From a checkpoint of a small mixture-of-experts model trained on Wikipedia: a variant of SOAP for the experts.
Below are experts of layer 4 (counted from 0) of a mixture-of-experts language model. Rows are named router (the router's row for the expert), gate (a neuron's input weights, with its number), up (a neuron's input weights, with its number) and show model dimensions 0-255. Each number is 128 + 24 x the weight over its row's rms, rounded and kept within 0 to 255. Numbers have three digits each.
After each expert's rows: a language model's description of what the expert responds to. This comes from a sample of Wikipedia text that the model never trained on.

# expert 0
router:062157098103096110133103112145145134142103106118156127109136175160101122157152113121162132141088143088088120123109128138132122144136149136094094153112104133100127114109142132106158173140126102112164145141163126157157112112115097148130112139115114125116118091137126137152117094141172111112163143083135212114153138139114090128124138108142176097106135101126143121097120116121095133126136151148159115123115115094155124155149146104178080117127128103125133127122186158144130147130127118146121167121151133078138137163144148141093094128128078137135139158117111131159092146112127132083135110148139119187129153087132134105131120159135152122130123109156121107125135111112135111139092141129074105105110168052121101104118108135134137085143151116161129120093144150136131172155119203
gate1:104096101113102165118155156104137159162164129088115159102138148131127146126151126101145092104147126153087064114148114141124113119138116114151093165167101148116120074116135082098134132092131107094144128129146127140148172102091130131101137150132123138145129140166104105097128121176096146125118151124164147113141144154099158105118105088134155138141130079137138142149133121116134100147113167148114127163124133104110148092101102111084101140119149160097154099108172142111118132120107140116124166099128085077130129169117117115130089155091102139152112135165121104112102124093141107094133135156091091157104146121125156174127095118111142164127126077114120148167114083112080128125139114129117146155101115106109173109150108103172110084159127124148150158157114111120143094120087129
up1:092156112092114087144174162133144123129117125144096111090083138099152157128136108157155137115135114111154094120086094096137110131091132109157120132141137122166122134150125139139162129140107112145073116110117151129137114127113081131122143151121127144148140130145144149128145101082069136094115125129138118169148160099165153109090140155136103098149163114151164131114128136127154117159108113142134115088150127121100105138146091167134094114132133108132122127119120115128122111110120093134112161105121093150133144085125137116170110104118136139101157100130101130123178119167162098135085095047160149162143112091097113126134159144105119075116128151138099105160085100134110149140124144115137127075198131129146115143132145116103172143080162105172114170091110144127144117096115107
English word-final suffixes. Word-ending pieces completing English words, often before commas or "of", such as -ing, -ness, -ble, -ed, -ion, craving.

# expert 61
router:134134103130134126144139136130155174162102166112116155059152151133141149129203117129157140153170126163129120104121112135061138091109060166116139145116135088119145135126086134100092162106137098145137111129130128123143184096119139148136116134060138111126120116174173136157125118118136118119173108123113160123170123096121126077104102129137117086139107125107181138090147094148109139138095127122133121092086122143121119133168125142121150125126161162175109134115121087139155093115081161123116157103124121127145134104150126145135146129123128130152150160125088080143105163137107141137155141133136135132117124143122167111114153152148160109092142130098085132104098185111128120128131155098121126130105129103129136116127117171091139124124111106123173102132111129138164138141079158
gate0:141126116136121129095135099097141158093149176147146130119104125079107140101127118168118131137104135146124121124109171111165119044142100107127132121138144110108126159121104126121143121175140154106141167122135169135139121116158126128138092107126166055135114102122166070137142130134151157101134100127140154109159111128123132160139159147148150133126120116077159100150092136130162132103126134146157111108132084116160164171119136138097156177150117115139109115125139122155095138134148108121138122125148123143128125125113132133141129196126121144149121143126087097103110169222111120128152131142117117163155114133150152113144161156145068071118101107135129137135099116109136117116129079101123113093108121156160132128128140112137101121143123136156143106144102160171154115199102130
up0:147127128113113133104097132104163111143120143145118192141144135095112097121058072152154144142134121138181124137121101135114115139141073115141123140137090120119138108142103120107085090146099114140137129117098098148130162127129132125128154133173164164103118144130149140115139152116096138136138075074143145112124136144081148100122083149146148132129115138108112109122145139113140095101146136134164129145128131082109170101156140127127143131112120144115114161113132096126111126133133071126131145141121143176109204161099185127125128092152160149107146198104125144134113142135113106120128156145127106135129078081122150136153103108099147134122130148181107154113137146111100103108132091121131137138098150142116079112140176122126167118137170129109086144106141142175144092141157090
Sports stats, articles. Articles a and the, numbers in stat tables, and sports terms such as third, touchdown, finals, outfielder, line-up.

# expert 18
router:147148160107137138143122133098118145142133156109121163100128142113091117107139125098130155120141137150135131108154070124132126147134115130076107136102098126142114154105118133081063145153093126128142078142130107139119172093090121148151158121108092128140104111132130141128104132142086139110122103116135141123177096119104116133092129179128173103129174103092111097129172123102117110144152104142152141119117166156132120115136095101162171125146148186178131142099110104120132061134068147124101148086146118137160139101139117121148122137081104160137136157127097112137128133143071128126147157110132119129145127122131122160106128134127124062111142104062115136131149143199124106172116128140143105141098157087140152126145106134108110111144151106150118135142084150161135103153136141
gate1:122140104135129128081075107115098183115145143137170131117145134114099131122129133140148115133099153125130135092127131114133127140192117153121072129103150134127120124095113148101117142153170143112115111156134129128144141110071126110163157081134132138127094138153102156124132189085119146144113118130130153148151110132146128124102147147124177110164144146140130127151147110094162179115131117147117133134124154146149108125132162135161131153163164147144139117127085136122124148121115155061093123076113093133162126106150124155140128126092183139110128124174122138120095198118105126211128149130115140115129118139106133147124114095173175105098115117123113115142132167132112121128093083153152079104100131119130149140158128149145151153148145118126122146122068126125067117098117150
up1:128123098112171133131130164164126130162154141086116164137155190123134169179152094142136161104125133074155136119131122140112129171135180145130130154126119117144115120125106118113143102162149130128163142100106142141170112146134132109110157136115128113120151116111112134096106123146162096092104103126114111089108114124142143128138113115121101106104119105139101178146141072077137172139148086117116107128139166138127150128124089098102068121135135122145117136121118142096108162043132147117093079129109115100146068123135107129103130136095159114121103133131127148117110114167155089162107084088144099128161144109139141128149123141162135129134147112106118145161106132099084103155111151142154144125133166106159168129101127118089096117083106135125103166158106085113143147145127131
Indefinite articles, quantifiers. Articles and number words opening a noun phrase after prepositions, like a, an, one, several, three; also Japanese name piece Toshi.

# expert 17
router:152110143093169159142135141076131115096087105132099152116168089138125121101119122181151139121167158128139117132117065126111131098146155134072130140109116117147208098099132100130120102152106162121127151119139116175124112140123117142161190153142112113109126097137126131161130124131097134122076152119118115123092163180101151139086087169135142116101157098133084124122167122164130076125143136129114116129139155149143145112151127109137089102168140102173102128146138158114149083123166167102097143147144103132108152145144205152110157110113116143127130152120119150146141159139129108133126117172166118139122157147146131110126145144096101135124133123106108119119129093126147166157119160121122126110135166115125114102156099121128144109117095127135157079168133133115104116136132163
gate0:119122166146105123119085170136154127123162094133141125186117091127109143109155081161126124131125171116171142126111093135104126109108122111107075126140138144117122139067128129178104117117143124169121152160111158103135106138110113147164169146145105085090154139139155139159122106110136075124157086112120087129156144145115137122149132142086122132097121082182145131090125165154106110148159133106105139151157157144117149167099134112112117120150140065117140146118132154147095114133110130105082102163126115124107121092100115145149136182174159121144137140128120158146117127118133134145119104131122128117086086117100132098103163127089170109128149110146106111093071160142176127144118119126140136190096136125160116106106105110170140128143148116124129124146138098106142139135122093
up0:146143132123091126101130142121117167159100089115106135105106090106136115133091135160111177110121134162121134121119087146171124174123132076149097144132090164120145136101133084111134119141143146109096175106120102168155120127139113136143096156118108166092154110140192143111197109076151108158124125103123123071116127107125150162141101100144096140116117132109113139141127188153121084118157072138093155083097137149136142094098110132124129074122129117126115164087146130139105122114122106127145144120124178124165108129100146108119141083176126146127114102129158099133154096113163129115114145131114092123091153102125143146112128136133113154112147086141143137086151107068123155096103114138096125116099134120086131078142138117147138126119159131142149146125125149105134120129134125
Decimal digits, letter codes. Digits right after a decimal point or degree sign in tables and coordinates, plus single letters in abbreviations like F.C. and N.

# expert 28
router:123148130128127142119128116125134171130076119124141115137126163138129181118152103091074135157096146103138150106131125155160153110129136113111133105125079110129150110114130082118118124117123129164127132118117126174131195095097099131119157153154127114095116112140122121172102119089129182094109184134139128146184108090115124108113156125155139097137127131097132134130190093177107121127122133115164122141116124119149156070142126140138093148146096131113159134130169158097131067130103150125187157101158095101142101146130154113106114093075110143134123142105158127124157134112115093113136137096145120071139137112135126101137146123143154112107146081135134130191127123104106120128113124131130117116116097104147199155087111109096113148135127101149163134139122127098147138126136163
gate0:166130143086124125124126155095133098125108134126121114125126145138145129117109135163108129092131153109136123125123140075132093098145136145130168081135089117091134137150131103101120116105165124149151124108076123107092072133137096152151140095112121093113112193140162147103130120104155126155137128146138123106127078135150161140139115181112125092166140123142158149143134124143132173069145148102114161149125183134143190079133098215107158142122133075130164134104140151143145121156100129126105108125153144142121116122144142116145161149141086172107088144109116117153150144120141119120103107130105161137143131130149138075138142145093129129105155078096104147092096163155109125154118140092101135108112131112157137142095143154097116103151115124101117121132119115113153181129124114
up0:118126123147114143106123127140115128127137184158107123151132113146127149087110140129128114114136118110077132139075083125118140153106096132143102120088147115065126127106108128103135173166107143106097167066135155128131153100158141144131132147126075153125186110144151124130130131095112125156125122133117088130094165095117117150127147119135143168108143135130091146118147119124142120085088108118135097126091164147119097123117180120129167123136125116167071104149147130094086137107166102119102134157144155154117165120145125100149135140096116115130124142145159147129150127099125129120107138114132137107129116135121134185095129158115175119117148102123120108152148143111142116089129111134084080147134164105094082101103158128174154147162115151176126135143157147063159124066133144
Family and collaborator links. Words linking people in biographies and credits, such as married, daughter, wife, &, with, featuring, plus commas and pipes in those lists.

# expert 38
router:157158138123176184128182164123117125155125112094087117136125145138144172081144122126157150130175143162108144123162103108133186137165102160105126141113154101111150126084109102138035116124110125179138159147129116080179142104116170145150135147147109106155134120141112151113112074131103106108105153144122163123153164117100144115121136152186120117119129128064105138137148138169082127120101141109120116139136135140137147114171114120157135110125075115156088168110107133104146103088085158083085155090150110134126116156133119125104139142114103143179179166135132107153136135099102110102152125149127122134127100145129126150164148133101141126133114129102118132145129114113138139150104142147138107119131117134145146132145121141146147140127122088165133121124136153154144150137127117
gate1:154142137105128109088132099125091116157099172084089143189143118115116101109124071140136143134129149108114173114169149157121114108127137118164116137101107112143118154131155151150046133127095125115101117117184127099183143125135150150092140154138108136105085176160120131122129114170115146104146145205114102092154131121128108152104117162125139159099131059146137133134142132107104150099093133116095123157148093154157117107148134133112138131143095142122168167107129137127124136078131088141133163104138084082149071145111101129144126177122118135100138115120119133110141114115149147141132115129135162111132147138153120125175143108117101103147103150116140110153162123092143144137111127150098164140168114124129157129159123149113106118093152145120122111107115174124123147122115107
up1:182127136142172122128136113127178147147113136112126120098111145166150124117141081179135124130123149114193135107117117160144145119163147122115119108165157140141092123120160123129094139136131109151107140113139124176155107122114130115111128170131173125146161112145104086122119142143178154113168097163121115131095104113172167122111148134153125169112152146119124150144164114114144149102155140149116131112174116117162166116162109152123117149131162151119119123154110146094125174112109142133127170082159166109129124169141118096087069114113128094141166123112110116137088111110124148130124094133153155149117132141146152170143152147109126130139161069138148105156156109109116184181150164158151107101181132164118128149118174144070113165119124138127105131131147136130120146115139120
Articles and determiners. Articles and possessives opening a noun phrase after prepositions or verbs, such as the, a, his, their, plus some verb-initial word pieces.

# expert 34
router:144196142117114135145126134149111140126120126165150117149135136149133121129118130124141133143107116085090098142096135152099119109114145125135093141120113098149129094123132108100142119085105106157159072138113124097142088119083144145113155146144128118162084125149085148132117123126210124107146111125128168087127179116106115150155148126148149112156133107157113103137115109141106130123117105114119131136131126097214139144137118116107102085124065155180147135206118202124157149135107125141101107138140146116129151156131141155154109127118134142127149151122142125151097165072130135073127151171168091111147128090082121135103124119139131120106159140179142112111162143129105137134131138111109090116114116103160134145112104136143153135132099088137150104125124161125125135139147159
gate1:128117080157156127145127154123091072161139133117100110148179156088104129160114097098171138122095128106148113105118157174180119136159103147142107132082090103135106111192113090103158139145134132123104113168074115112124138168097100164142123144117113168107117136137145149093119132144133134163114155140161171135144123158117176093148147135115125152155145130168139150108147132145142098119091115119118145130108150109167149103136143144097080123145117123128147105171199170085144135125103165116114092127121155122111133148122111152123094113106138123087098106160152117137131107107166135122133168137165107116125152141139102116123123162123111151139086121141144118124135160160131097076101135149155110122148138099121129139127108088147138108135126115083120108162094116126173137138116110
up1:122132122124174104153117122155107138079130112141142112080149109091097174122163123124097147136162117142125122110117080120127120140188112096112159134131181089105133102144154115096153132123141181133113133133105188133133132183121085148107158158103168088135137139128091145119130140133124152100120143119102110113161114131139122155163084128132130094129147104102096149164133062139091143125099152109165125125160102139143078116113107141108104164092086115132133150159083128108143157121137116118166110127085094148143129100127124139156124169129132107137133117149112167144098119154168106129105120133152134117120128122117130111143111166152157132105147073108116104139163137127094162132123144119172179141163132123145110158120134183132146161082113157114116165139114153157129098128119129
Latinate word suffixes. Suffix pieces ending abstract or scientific words, such as lit in causality, ity, ion, and taxonomy terms like Animalia.

# expert 16
router:144102167146147128088123119113137155160110129151168110132170113157129158108136168154115185139152137131131105066157141108111129107162102145147120142116117111116131115074178106160145134111138166156146086125124136159141104106083077141153130152128106110106120125153118135085122117124103108101090113136111109138079188117112099117106115174142130129125165117086158112108137118138101113122086101094164145121102133158109107118156119121134153110154100092144119132155140113088156140169165151092125178153142146087104132151142116146164095118117123133126134131117151138134143121098089130109161172117147077103143111103148158128121148134104150090099112102107125175104139126130101104101091118119140104116125149119144105131165101130091107081107153128154156111152153120106137082160139120
gate0:130107109111110071170160114125114157073143154127131128157180141120105101114137124124146092132146169173084136141105109142152116125150165158152137114128113136147148166143169130122112149119143127139112141112154121139121112112115124155115109111109115115095143106137091139162141147133132094160176132120112120147097133145159131151179131118140132158084128154129177117127098106119126129129115116149114150111163151150110122093159148110131125119135099128140127113123088108163086115162131162123104170123108108144100139128139142123176159145161114096141179125136147152182154159152119126130171109127128090119104153119105179111144116156089105153106140106140147166160148106119120133137100148128135179122124088189138101157113103106127137085054142094120095102169122124152127098119186114
up0:138114148154129123109125132132143120093128107133103146090108140128146099158103126135124130145099111158132087134137149143124103155111152092137112182115123136127134154122110108141119091130128127129080112119117120143128142088105153130155133144137101148166117134106126116158148098102145144123107128090146120110162145114129136166157128149170109127099129192175098138082122117117166159126110141119126123084113154096059149140143169195126182139117098135141119142119153116087118121145123121149075125139162165163185103157159139122117129145106137140140171137136097156163136101162128128100141158118146111109130143116116129121095079143089086112157140102109079147078072107120087128104144150139127138161080207128104116105114110143146146149160146126134120114103137140101138124109094133
Headings and list joiners. Equals signs closing section headings like == See also ==, plus commas, and, or, parentheses joining listed items.

# expert 30
router:053156119100141133145087151159133154156087133121120165149137098154129174135174106155092118139121157159142119125095111178126096106125127095141121120109136109154122116082111090079111102135135146105141158096112131151125156094111103138139119151142124140133140152147124132112115159062176178095134143164140154143189134120120093106127133131147097116091125120153151145109090102111158116114158122120166105127091157126163129126117151073108127080114110094118167131146143098097128100141152151136143143126137130096096120113147154128123139132125142163123143129103116133147123145169142090132140162151122110163121109099099158125134120100153084116121211117148128081108107111134151107127078094130142113113111139112114141152106119143099154134085157154124108097112114129096117112141127131
gate0:150123081126088125143106151107125150119189150093132148159090128134158127103122112091119136198098104129162136166150109140139097118140127138110118176143158150101129139121115117140104089133125115086166113104139101136144071094110128126139138140091135112112122134106144149134129164128161116139123138103161084140113111109151146125166136129119098118074134133156161113178135105154154092068159124149147167130160147109161138129103141167138064122113101101182154152100103122105115129128090120156097134164115123083112104105133125179148128107091113146131127156140143128126145121132160182162112097153122079101180126132106145123125134107125107141142149134095146099120109153156106118105106076125154114157100148119144130116102142136115106078133124121136092116140163136108128122124150129
up0:127108122138102106153151150131175139158116140114123125152130145118108087121129100135104107116140121133136086121107141111110080167144112092150122115083187125101132139145101134125146150120070113168096118091115165133161105111148144091131141108152107173127128089118119128085112149084136168154120087133125089097167130080092128148125107108099141135153122132122158079095150101163137151132154087173120163147112119102150142134101158089117140121153100131168116132133149119124139122080132129148147109128128166154123170148113122104159135142091113135115137169101099132113123111161105096122120176115108147147142156104131149119122121124055130092102143129129149124094190111144141119113189107141155148154125147098113150110140091171084141117088109118110142118141132148102152143120117139
Years and "of". Four-digit years in dates and ranges (2015, 1939–2020), "of" in titles like Department of, and coordinate symbols.

# expert 29
router:169107138105138133111107158147123156129120137102136105137110093135081116127130125125156185130138142127136128133127086139147161136159119163080132149120188142126151125084094106163128118154135170159142146136070148145131135124122115136131121133140090114148102134136135132097130118131097150138121150141141118134125164152120126112134128164166111137094106138095160138136114109148113132150108130100141143093102151108122103071138117113147113040115130117196116144139159121048126083127148147103173136075139123132143138154149121112147147110099107149149160155115114115144120131146130108099137159138149104101156113108078127143150080114116142145107131159101103176148153134147135131131102192162149099118133098152158097111130118135162155106121094128167140093070147141132140157146142137
gate1:147096145145115138121128132090139112153157133134106134140148149145069086146178151064120168148121131173143100117137117113108141113128117124138111112071115174138169099133127135128158147108148144111149147140167132086161199144117108123118146128137119126144193122144161191134159132150102122171077133165173128093168122147121157097110108095158108162154147136155158136075121126123117119128110100166126130143087116168115144122110121126112129107114124132156127121112147125139115133121071098148114130158163099143139122148147094113131117101112134137107151180132105142136155122148092145148126119095138111166106151161120104108123110123124089141142109123106119146144138097156112145124116135113159080125119113139088098104114182138137169114104111099139137149135165106096124087140088133
up1:144060119146144114132153124110125179139122119128178097107116110118149125171193161092114107154110117162142158123131132173131112126133140162117108091103137119113196108084102133131153106163126115116150104081060154150147095145126102105123168145158121116114121118140162130148146140130095120140097146119157122119138123150154121123124109090116158154103142095129101175140149100092154117129128114103132124149103141148127104141106141121127137105117125104153112184123124116160107178190148133118109119145094142154151130132122137122117116130160088128095144144126115089111080099096112126126143124090101062139144094151133107084124142131133113135102130122132117140141055088104080153116151104173155100132139130109128117105128141165135143089092142121126138131123140091131114138143144101
Determiners and possessives. Determiners and possessives before a noun, such as the, his, her, its, their, and the s after an apostrophe.

# expert 48
router:139193140093160135145103138143131169122110113112140104189133090171117138110132115163152132118106142105103106126135087115120077131165135111105112144119100153139130129113130122128119141143130154153146083142117092144140104138134112138119171126154118078142132115144150137143122151110174136137082106138144164137138159164143115111135134173149122134120170098131128097170112143121105111096158102154125174124168139141124108140138127116101067085123151156194130116139146137097138105102156179122103109138144095100109118172144200180118118125144111146138137162081113135177111147158100118114129111118137143148123122134107094130125084166134146123076148140177108143101177150128144158130132096127119107139119180114129144123093121134151139102115130118139153118068134132114153137134117150
gate0:144108097127154123152145133144139123130150145147122121101123121141087135117136107139087108120129137100151115172135122093159133106152155102113132134107118111128092149108077121132132121131113187132130110102147141182124084143108109122166122158109112122115097141111129116153120163154168100128137137128147114116182127104127134128134176156121166153145138091069177094120110109134123167062138139110102129136146152116134146190105155140121098154085116170139142126136165116166133125122128135132087108160137131116151094116155124102133080101118128129130134131128121144136113150158119178108157177130149176115117156101169135138168151123105106126202105127118139123153092176096139145134111121127114112111169157105173117173134107144167089116116149094126108154127159125163134158084142138
up0:118090103130120125160154106114129121139176100134090136097165130087110137120141094162175132126156112136119146137108142134135105156131118131114129147107119127134111157151161133130105127136110132137096122051145142127106084121162099106141170155129111164129134118125197083120138120138115110164162150134136140120131136157122137165124123143135146110141127068183125156142145141131134116126122149158129092081124164107137121122089133110144120143130112129097115167099138109135133129115107130154124129141111148165155160148141164109116137135117032109124169114161144153150135130092120165117138109118139145119137106172092168169139117152105151099081124150127164169158141127122148168105154094133098135148098137105149153093101178149172127171142113128082106107128125134097133107162100097
Numbers and units. Digits, thousands groups, percent signs, ordinal suffixes (503rd, 212th) and units like km, ft, kg, million in tables and statistics.

# expert 23
router:126121145125148145124120133126140133129097131143093218078177088119151134129114127142144149131137124113088140128154090115127142109092125128126106137114113144102113128109143124098139123099137151096175139119093144181144131098111103146157150132164136127067115094132185128100073078139140125102133126118122182166102169130095119107120093169151120153115154125157138108128122087117120129096107123135131116139120103116153110161125105091145087149128163119136110175163161101158123162125089135144145167131135101116089168144144160170137119105143124129128133160073137121142135160161132126123151142163159148145092169136091121112152172161109126148073141157139125150101157127129135121147104114127134082101102145107120108129127107134183118136116132135122149092125094151116120140146154146
gate0:134118088097135091134127163105119131142163096139121128118125047124127111155124122145118123110117097112139131117160154123087152155116149116116150086100139139112123145129100098147123169122143135110137121133136142131168141125086105107124123134112096126128079159156136087131145097134127128126094159066139134115114175128133126108133150163130141096116171107121140101139144099134116146111145128114109158183142164145130132157177142107119142176166124097149124121090175153154097158150151088128120137149129139122117100100171108165162132133134129170081159164107160140179150148132163129153135100119158149108133101118119105128138161113115169124153125134122214151158150157119151102105141092143186128128107136163119142143119123097153088106102134119118130182126138117131154148122143172
up0:156088144102114104116160121100167120151133082170109152100146132128153135099111128130144138162125107122114127112110099134130113124172148127075150122134075188122154105128131119164137122138111120117115133115172157157155102118069105108155111145115153141140113144156174093134137097126146131152153121107104160124120122107145129141111101110153144124116129101127159151115096131137134075106135090148156086117131162103145162114138087112099117109094187122169095137132191134149099143104136121139153175131108158149103113131108150131115107130139084135116105129150145107132107113095116097084143136129144142174105140135116102157115106111096103146154144084098145123201144107104110126096088161149141134163096139121117122092118137098102149147145087155134138158103139075141137143145156108
Units and table abbreviations. Unit and stat tokens inside tables and measurements, such as km, kg, lb, W/D/L columns, Passing, and fraction digits.

# expert 12
router:116160149097137123132107158104119113134117092122108144093124143149121190163125114163165129130149116142134099131095108154116128125159097112126136141118153157135146134112071119139092085141128108199131149132092131092155115116155134130124130141137072116151127102134132137109102133133120155099103133104105128130105150115102151115101096138170115101091115127109142098176102114092116123103094121118136154101150143138139161167176106115167083107129111117164132129148119122086121114188174127151132154111132098128138183165142117121128158119110094155152142144141129080155120145121110145085146174180138094111126106132131122110126089188153118088129133135133109127137147133094154113138117168095093137086101104124114144135119125143153149125131083081183143153115118157099122149145163127
gate0:118143117126101155093125112100106136128114115134112139101122104152165150149113132124114153087096117079156113145130141110113172116117097144139136138169069144134150168121144121115101106136101178139126129112112102158098095103122127165136135184131129132101133088127102181151117091106138136141127142080165129162131126102160189133080119094153149122092107121113107140145133123112117119101112119159094127145185127117137176153142151157106129129137139095152124169133125144131109123181184147134138147192129127136119089124128134122128120132132160134134168132144097106176155082130177166126133146133126105107115164106174138161148151130120138099128117104070134125134152147147166147103112137113113119119112116159131124107116092148110140126122124142109095183144107133139119157175069153
up0:173111109139114152148147133129143128130118114141067107093103132142141115078105137140107105142069141149148156103152119081147079146082126144128123161108136111110173145104143137159151128131104148104122101134136131129130142133089142134154124118136107112150112104136160087159127148114101073173119134124129087078143185135125109199177116121109112119112168139104126115078130126136162138117151134157112135113157126093118122117117145124128154159108148118153127117091131153135158103133130121123105150124092177112139121142145179130141135125101147137133141139080141126072136111073140101099131139154127120125124093105128114096070079134140113106105164100108155103175108127080126117091107124135146178130170127124101109151176132125124144118127119145105134129113140177123112125118169101
Function words, relativizers. Clause-linking words and articles in running prose: relative pronouns after commas or "of" (which, who, whom, that), plus "the", pronouns.

# expert 55
router:126120150127159117122131118144124106163128141134121121126166100123111208117101119158164126120184125106152090116143124161155126111169123117120143149105137149121104097117120122121155131096130150118160128127139143179126137110100112148157141137147128114146148116137110144094074082138121158108078132125119170113125114132102157070120117189135114113119120094155140097171136114164099134120108100132097168134126160092170139145146100091107082051138098124116147119118126118105131143159120163151136138109131155126066121139145129175116108118104105155102132126121129132157085145156128133132121141125186163141077143076115108141128158127111159142105180090072112134122131126129138145160118167169138124104124090134138131142101117165161137156140112128157125118149124134102110139133104161
gate0:136122098180122139122142082135174104076144116133120127123137091124141167118159132143141130114168116063152081135084141145066085114105135133148183120105111170132112151150118109131142106139135171130131137117132110123137164108097111133154104146114110123135139134088139111100117125141149102118136135085110122091130137131106142145132147139114129096110088099095111127149116151085106174114124119130128113110172176143132151135102118152104133142162122139142173142114094155127131110157118148161103158135122128130154139132118171141142118144119146137111199106169137137158164114128096143117100125103145110102087146168117119148113157110139138116121132146107159148126127152120180110154121104090097167142127123135116142128123139100116118104136043116148105140174164114165192138131099083
up0:157086120137102126159114132123118105108124103155116104111136107113119133097101076141134181149110141168100124126122148107136109151136094162104169143097122075131140115097092127099127117135122180143126120119167099155114136120124128103148166132230134150073120098155108104166126116111127120149162112122108096114149131113119176148134123091102126149141150128100152144080139113132115117144123127085120125133117135133156148101135167147122131111054107140117098111093160121112141114112114092133113080158126119134134162140127177133089130129144133124138123129136148132138149101116132149143138140130144087154137137146101163172133089127156117146124095138129168159099095157067118142123130103163127103136121146083115149138162172104056115127150116136124143133106110115141123116094174131
Surname and word endings. Final pieces of surnames and place names, often plural s or es, such as Fields, Bowles, Staffordshire, Wesleyan.

# expert 49
router:082169149160123137096149128092149139134124076112095111137151147158144166100158078126126144117095146148128136114104129156128108091130093126121130092090071144117132079161133129146098169100131106145128135119140106149136140105100133134121125147153101108097111132147136154136110096065129125092081154142103113142170101157157118111117145112170123095148134125112168133121201115181101099141104123125160157121146121123148107121115105143137107139141083142112176072173158174103099131092123135118150130113138127088112137167151156137161178096085091140163124127109144105137110143119144078100148116101128121115121162119133097098131130123141123132122170148112143127136112138097104147147115138125151124107080142139126152133117109131129078163120153134159129090090126148122143136121119150
gate0:136176140115134107094134153118143157120113172167139121116114135094151109120159110119120144124125149157104150134104151080109130111100155143178148110114137128110069168180153134116115080112153135155108151140122132135133141142113127111175140165129115142129119164135096167149144112110159097132103136149123112151175139168134091119167135103156101086132182091156099132128127134123106102098122163142083145132135116121127135154138153121149148124189164148127147167139116161109107124107142155125144156141136131149127117132142130132122156175061170138161141122147115163172134122127156142165114111159125125092149142153133129082163130098157111090142117151135124113138128121083180126128153120090122124102128091163131161172137118151160159137111110130142136158120121104114171188108093112
up0:110104100097095131161121125083189120095131127104087137113123126129145101106137166151134139154116119100126141128158123131115145109171150147122118133127184118102112163142081072112113159159133120109149162128139122090130091096133171138135115125159136158093100085134101106087122106140112129100139106147122137060113146072106126127123129131095098158121115172139147212111152117137132134119143155160137066129112122135142102107091144128123132120130115150135127119094130103125107148144130092142112092103117154096114132104137137117122167161172144133104124137105123118148147090138097055141142128084153120147131121107144136161141109140130149119135129089116146148104147136124107138099137088123117130149169121074115133108143144093108117093075130092088132160087125136103142110158138143
Copula after subject. Verbs was, is, been, became right after a subject like It or He, as in "It was described by".

# expert 3
router:111133126113148120132102133179165157136125159128085130165149099148124153134120130137096139123125117133128111140140150154125128118151109135116128158110147139144156102102119109156128129144155115124136139164135145156114113113094075150120157148110137101146110086131114152114070097109108106113139129128161134119092147174135118110141129129142129109152161105110122098141160094116134140169101087107126161148108128122161120155106138093115089094155121190148129083108169135088174129133190150152116145076141093118091109143138150168151137099119091145123147139146139145133128127108125101102137137131125164121103147056090156103137095128154149136107146134164140146132203116142153110177078093097124097102133116134137128124111114169156128101132139105148157104142137141102063130158093154
gate0:152121134180107111118094145129160118121153134148126120112144106173108139137143103105106127155097120181170089179117145137154111108150164138141165116139151110087106148164166155097154112120115117129108094168116146123128108171081118150141144166112146124123059122141129152118146107139182129122136151080129114097117084088142169135108115122112141170125127105106125097140152121108151088122133086126112157164089135165136148120113192134145122125169105155110129153123130148142109132137142135115065168153140148136117117096131179118147170140102137132098118158116135114085127140118082128170122089135116155101109130183115138154120112124092088108084158155107147123130129126128111127151143131120119109118115139186148096148098127102140114100142149126118137117144102119100154168139112127
up0:145093138095117140142134127120125125134113098143093184123162090119107124108104137107122213132153137072103143122155117099147142181138124132136118134106130121109101127156128138106121087148102103142105158165102130171128131138080174105200152112078128168103132149114125102151123149107110094138101089166095135105089116120083087136096165156132145173131121165134126131127159158085097130119139134152161116115185118143087114138136125084151130146133156148121110121128131125150110123101122121120133126151118137141125112154111135136146140105128125155127147155178124129158104120124106114156113119106105097134107108122112120124101115145109112131115105107157112126153096121103138137101107128108113156098088146119138128132144114159085168151103123145091126126165210156127065100133111133
Word-final suffix pieces. Word-ending pieces completing nouns, including science terms, formulas and LaTeX closing braces, such as sh-ield, cycl-one, arylsulfata-se, idae.

# expert 35
router:130164154119089100145116098099156176135111147131117148145153115173156120078178099133074128139080171145143106131062128136083125100117126158090084140106101118129152116138091107114106126120133153107144140155146139155116137106102109154122109130101113086107072144148188129144114165139190124103132096144166143133192106126129121116153116130123131139101159125114161151129107155151103107125092130152107149114111162113129098114138141091127131092117140134181121129149132158120155100142117168137135149111129102097099112152142173178109134119106117153149164127103137143148105158149127127141137092149110136116106148131106104144119111140097119112064176139141137094095121133137114150143121098107099121099112126130149161123120116146145147118117086120142152127108128135079163132131089157
gate0:134115102131165146130133111151097124069165151157092135186117148094137187129176112165147138150129093150119105149142129144113126151150136123135101124113125125124145164148148130116104148124139138127193137153144144100119117143098128192165140141099128067120169185118141127129160143129197095164168089133118144099119120125129132115152137127140104168083154117165162142138108128162152115092132153129103160141171172135092138114118146130157116145156096121149118156081142128093106139157075134136079138174126112143104125106137155069142107089143133169113133106157090158183106132119148121135099152134094126148137128127124129135089125131087111145162146152127114133136114096154132113125121127142108128144132138103141130129113158117101150135146124110157105156130148127143142129117097104
up0:155120153140089075124121129068152123171123098128099123147135116115148122109090138141145128125160139134150121115160099128113142125129123143107146132158151091146148147129147111134135114141135123129083088118146137181106211111160120085130130107181162173128090125128111158128138117132126172092111111080103149127095109153131108126152123183104111105106151157106150127119108127116155107105167119162120122126144099108170121142119116131150120152123142107136124116148160171132139101117108123149124140139098155161132165081130127074164138118090130184143101153115104124113144140118072152112106145147133131122097137090101131094138103140081102057112105104137095135128155128113128101133158145128129127128097164134120087120132149146104113146089127120099144093125075124154149123094171143
Numbers and years. Whole numbers in running text and tables, mostly years like 2010 and 2024, plus wind speeds, track numbers and percentages.